config = dict(
    num_hidden_layers=8,
    hidden_size=128,
    n_experts=128,
    experts_per_token=4,
    d_expert=32,
    d_shared_expert=0,
    hidden_act='reglu',
    moe_layers=[0, 1, 2, 3, 4, 5, 6, 7],
    router_score='softmax',
    normalize_top_k=False,
    routed_scale=5.66,
    balance_loss=0.0183,
    balance_bias=False,
    router_cosine_scale=10.0,
    init_std_router=0.0362,
    lr_router=0.000455,
    num_attention_heads=4,
    num_key_value_heads=4,
    head_dim=32,
    vocab_size=2102,
    norm='rmsnorm',
    norm_place='pre',
    norm_eps=1e-05,
    positions='rope',
    rope_theta=10000.0,
    rope_fraction=1.0,
    qk_norm=False,
    attn_scale=0.177,
    tie_word_embeddings=False,
    parallel_block=False,
    init='uniform',
    init_std_qkv=0.0344,
    init_std_o=0.00859,
    init_std_up=0.0344,
    init_std_down=0.00543,
    optimizer='soap_variant',
    learning_rate=0.00352,
    lr_mult_o=0.603,
    beta1=0.95,
    beta2=0.95,
    lr_head=0.00582,
    max_grad_norm=2.0,
    warmup_steps=200,
    schedule='wsd',
    decay_fraction=1.0,
    decay_shape='sqrt',
    final_lr_fraction=0.1,
    batch_tokens=[16384, 32768],
    max_seq_len=512,
    doc_mask=False,
    train_tokens=245600000,
    max_steps=10419,
    dataset='wikipedia_en',
)
Below are experts of layer 2 (counted from 0) of a mixture-of-experts language model. Rows are named gate (a neuron's input weights, with its number), up (a neuron's input weights, with its number), down (a neuron's output weights, with its number) and show model dimensions 0-127. Each number is 128 + 32 x the weight over its row's rms, rounded and kept within 0 to 255.
Before each expert's rows: "comes before" lists some tokens at least twice as common just after its tokens as in all text; "gets" lists some tokens that make up at least twice as much of what it gets as of all text. This comes from a sample of Wikipedia text that the model never trained on. Tokens count by the router's weight.

# expert 93
comes before: " a", " an", " also", " the", " been", " not"
gets: " is", " was", " a", " are", " were", " has"
gate0 [ 93 170  93 141  93  87 117  66 125 147 129 165 124 101 105 159 143 132 166 166  85  93  76 110  83  99  28 101 166 104 156 177  90 156 155  98 162 112 149 178 116  95 209 100 112 132 139 123 146 104 146 134  72 168 136 166 136 130 144 109  85 203 124 131 114 102 162 131  85  96  94 110 143 151 123  79 135 141 145 128 118 122 156 109  63 117 117 178 121  88  89 171 171  93 161  92 120  86 142 131 154 108 153 122 139  97  90 122 147 145 125  97 104  96 103  84 204 142 133 126  90  95 158 147 133 112  69 155]
up0 [119 146 105 123  61  79 174  73 118 167 140 135 109 128 127 126 109 131 129 130 126 126  91 120  67 100  26  80 166 105 163 188  85 139 161  77 159 122 160 160 132 106 195 148 148 113 128 169 159 102 140 109  29 152 128 156 137 152 120 159 104 184 123 105  84 110 185 137 109 134  98 119 134 177 141  99 144 144 147  97 120 119 139  98  50 110 113 143 134  81  82 155 170 101 147  79 158  71 105 128 121  97 156  87 103  70  98 144 135 147 114 134  78 102 145 113 165 121 118 156  84 126 139 106 114 106 104 137]
down0 [149 131 102  71 159  84  92 121 131 146 181  93 122 159  99  99 160 151 135  81 143 110  96 127 125 149 110 144  88 103  95  86 156  70 144  92 106  97 139 133 100 172 174 167 107 164 104  99 124 178 132 143 155 152 119 111 135 159  95 151 144 155 108 119 170 164  84  83 107 164 172  95 150 159 165 108 200 140 114  66 102  74  77  95 129 148 131  72 127 116 154 103 160 132 150 168 119 166 140 117 156  94 101 141 166 144 117 187 155  97 123 154 116 167  64 120 116 134 172  81 146 101 135 142  94 191 164  35]

# expert 78
comes before: " of", ":", " in", "ed", " on", "al"
gets: "%", ")", " season", " population", "),", "osition"
gate0 [142  98 140  89 134 133 116 155  71 102  88 127 138 117 117 135 106 128  48 128  47 139 133 124 138  97  88  56 136 139 102 129 138 105  85 119 118 115 108 103 114 156 136  48  60 144  77  73 151 138 112 126  92 155 106 133 102 115 162 150 116 139 105 113 137 190 187  94 125 179  67  55 131 173 134 111 202  77 166 103 143 113 159 137  86 103 119 112 154  67 118 154 131 120 155 133  80 139 149 144 108  83  97 114  83 185 138 117 139 100 111 130  68 159 159 163 122 132 108 106 127 102 122 186 150 155 120 160]
up0 [129 142 130 104 131  99 104 150  97  95 100 141 166 136 108  92 113 102  94 133  52 126 131 109 111 108 109  51 184 117  95 146 131 126 100 114 138 110 139 136  97 141 168  72  74 122 107  67 174 149 103 113  91 146 121  87 114 140 112 107 134 142  46  88 135 152 170  78 157 142  60  73 148 158 176  80 200  74 149 105 155 127 122 136  93 103  97  60 122  77 136 191 120 122 143 125  96 113 114 142 101  76 122 126 135 173 120 100 182 128 144 176  67 147 153 155 127 154 111 116 132 150  86 168 181 117 101 141]
down0 [ 74 146 130 164 179 109 127 190 103 144 108 190 131 142 171 164  76  96 156 137 113  89 179 118 161 116 165 148 152 132 137 123 132  98 152 105  94  80 152 121 109 137  74  87 115 138 113 178  63  99 132 135 143 174 124  70 130  89 199 143 131 145  91 104 134 148  94 166 120 176 107 142 138 133 164 123 122 151 214 106 150  82  99 117  92  98 218 130 148 116 104 159 109 168 153  85 132 112 114 106 184 126 105 111 138 102 102 111 158 126 118 119 141 116 120 113 141 123 134  88 101 130  17 129  97 181  90 121]

# expert 74
comes before: " ", ".S", " States", "T", "K", "nd"
gets: " U", " |", "U", " United", " S", " r"
gate1 [143  73 142 149 146 117 143  73 151 140 123 126 110 129 144 113 111 122 156 135 115  74 152 106 118  86 162  75 114 145 133  96  80 149  85 137 109 120 110 133  89  86  75 109 181  90 108 115 138 149  91 154  81 123  85 106 116 120 127 203  69  97 135 120  86  59 173 140  92 140 142 117 124 109 100 174  78 136 146  95 118  92 148 108 157 146 101 148 173 114  99 147 171 187 120 146 138 170 125 222 104 142 101 117 186 134 135 115 129 161 174 145 136 145 150  80  68 113 108  86 149  88 204 118  60 171 154 118]
up1 [129 150 148  93 172 128 103 149 126  68 130 132 150 140  90 147 167  97 152 115 164 141  93 143 136 166  49 142 105 122 131 106 162 108 151 107 153 146 150 123 165 143 175 127  67 175 119 120 124 110 111 118 129 133 146 160 130  99 132  89 158 161 101 113 156 207  60 121 140 113  90 156 174 170 155 106 153 106 110 149 179 164  98 139  74  79 149 140 109 106 119 140 101 119 132  81 143 112 136  46 122 103 159 143  92 108 148 130 146 145  90 111  95  86  60 118 185 135 151 129  62 152  54 189 203  83 102 135]
down1 [129 149 132 145 117 116 130 176 161  88 135 150 143 162 126 192 162  43 142 146 125 132 111  97 150 103 104  99 121  85 123 150 157 128 137 134 143 155 153 173 120 175 171  77  84 186 122  69 155 118 159 155 126  69  90 119 130 159  94 112 126 168 180 125 136 122 161 112 157 186 173 139 126 175 126 141 100 176 144  95  86 158  98  77 121 161 125 151 170 143 111 220 107 168 102 140  63  90 160 117 136 174 122 138 152 135 127 135  81 164  61 145  95 168 127 134 166 157 143  67 112 146  98 122 140 126  91  71]

# expert 26
comes before: " ", " was", ")", "g", "b", "c"
gets: " he", " He", " Mar", " M", " Bar", " The"
gate1 [132 119 166  89 124 155 128 127 115 117 197  73 143 137 158  73 100  93 171 144 151 121 162 144 184 199 128  85 144 142 170 139 121 141 133 100  95 107 114 187  56 123  61 102 135 129  92 122 172 125 160 152  77 150  92  98 126 156  97 148 192 107 154  97 123 131 144 149 154  71  88 108 117  95 103 152 126 147 117  89 100 140 134 106 105 142 142 106 149  46  89 105 109 110 179 129  91 111 119 140  87 112 130  88 113 137  80 102 180 173 144 142 115  64 141 108 130 104 109 175 175 151  55 128 145 114 147 193]
up1 [ 90 147 173 106 114 139 160 172 136 123 157  88 119 162 166 106 101 128 156 103 136 133 145 120 200 146 119 126 109 173 169 119 139 131 166  76  80 111 108 153  93  95  56  31 134 200 104 156 139 138 138 148  99 144  72  72  98 102 131 119 112 122 104 103 155  99 146 201 185  97 114 128 149 129  84 115 121 162  95 123 160 140  84 181 115 137 133 112 137  65 117 112 137  92 138 173 129 136 154 143  62 157 160 131 129 171 138  74 181 162 142 132  76  98 131 105 128  82 103 143 144 109  69 127 176  86 117 151]
down1 [165 170 125 118 178 152 151 121  77 191 148 117 123 122 198 160 122 108 136 100  94 134 169  82 125 114  84 204  83 165 126 108 117 116  97 144 127  75 163  80 141 133  66 123 129 147 117 150 182 163 115 133 163 104 116 120 127 132 158 190 122 138 120  64 165 125 164 166 169 125 132 131  89 179  70  58 115  99  97 125 135 137 182 171 155 136 180 141 175 142  84 129 106 119 172 122 106 114 166 134  76 137 106 144 170 109  92 150 153  82 148 127  67 126 128 117 187 102 111 151 128 124 158  66 153 113 170 113]

# expert 70
comes before: "20", "19", "18", "1", "ament", "ailway"
gets: " ", " r", " R", " s", "ourn", " tr"
gate1 [108 176 143  95 186  93 100 170 119 114 139 159 135 127 185  41 134 184 136 130 127 155 161 106 146  76 106 137 132 117 125  90 178  99 110 116 129 101 115 150  80  79  88 113  40 130 112 104 120 151 146 113 100  89  74 144  86 146 153 148 167 111 116 113  92  91 100 160  84 100  83  95  99 140  98 142  95 173 115 102 174  94 155 117  58 125  44 133 126 177 119 118 155 126 193  90 104 119  95 113 148  99 110 110 165 167 159 120  54 152 169 164 124 155 125 151 132 165 167 152 121 119 125 104 154 145 139 139]
up1 [133 141 135  62 117 153 134 118 148  96 206 192 128 110 153 128 121 134 173 131 123 166 120 111 115 108  72  82 177 202 161  72  91  89  57 147 144 116 163 151 103 112 155  82 114 162 152  85 118 155 153 132  88 117 146 139 144 112 145 106 143 157 134 162 134  39  83 170 106  33 120 146 149 132  93 168  79 125 131 121 152  85 158 169 173 142 127  97 106 133 153 157 156 107 134  80 135  76 112 134 140 116 117  97 153 117 123  95 150 112 135  81 116 117  84 108 192  80 127 131  99 122 128 161  59 118 121 124]
down1 [173 147 160 114 184 157 117 146  60  95 130 140 150 152 166 179 142 110 153 145 168 104 134 140 162  64 131 141  97 152 166 132  98 130 123 107  67 192 154 100 160 100  92 114 149 131 127 147  92 189 213 110 154 109 152 113 109 117 175 116 156 130 120  47 132 175 183 143 149 134 176 146 209 155 155 142 115 133 152 110 136 121 158 145 144 127  79 123 138 211  85 105 113 110 120 119 180 112 137 183 110 150 202  79  84 115 118 125 134 121 122  69 100 121 111 108 146 104 149 102 109 109 138 125 171 126 122  82]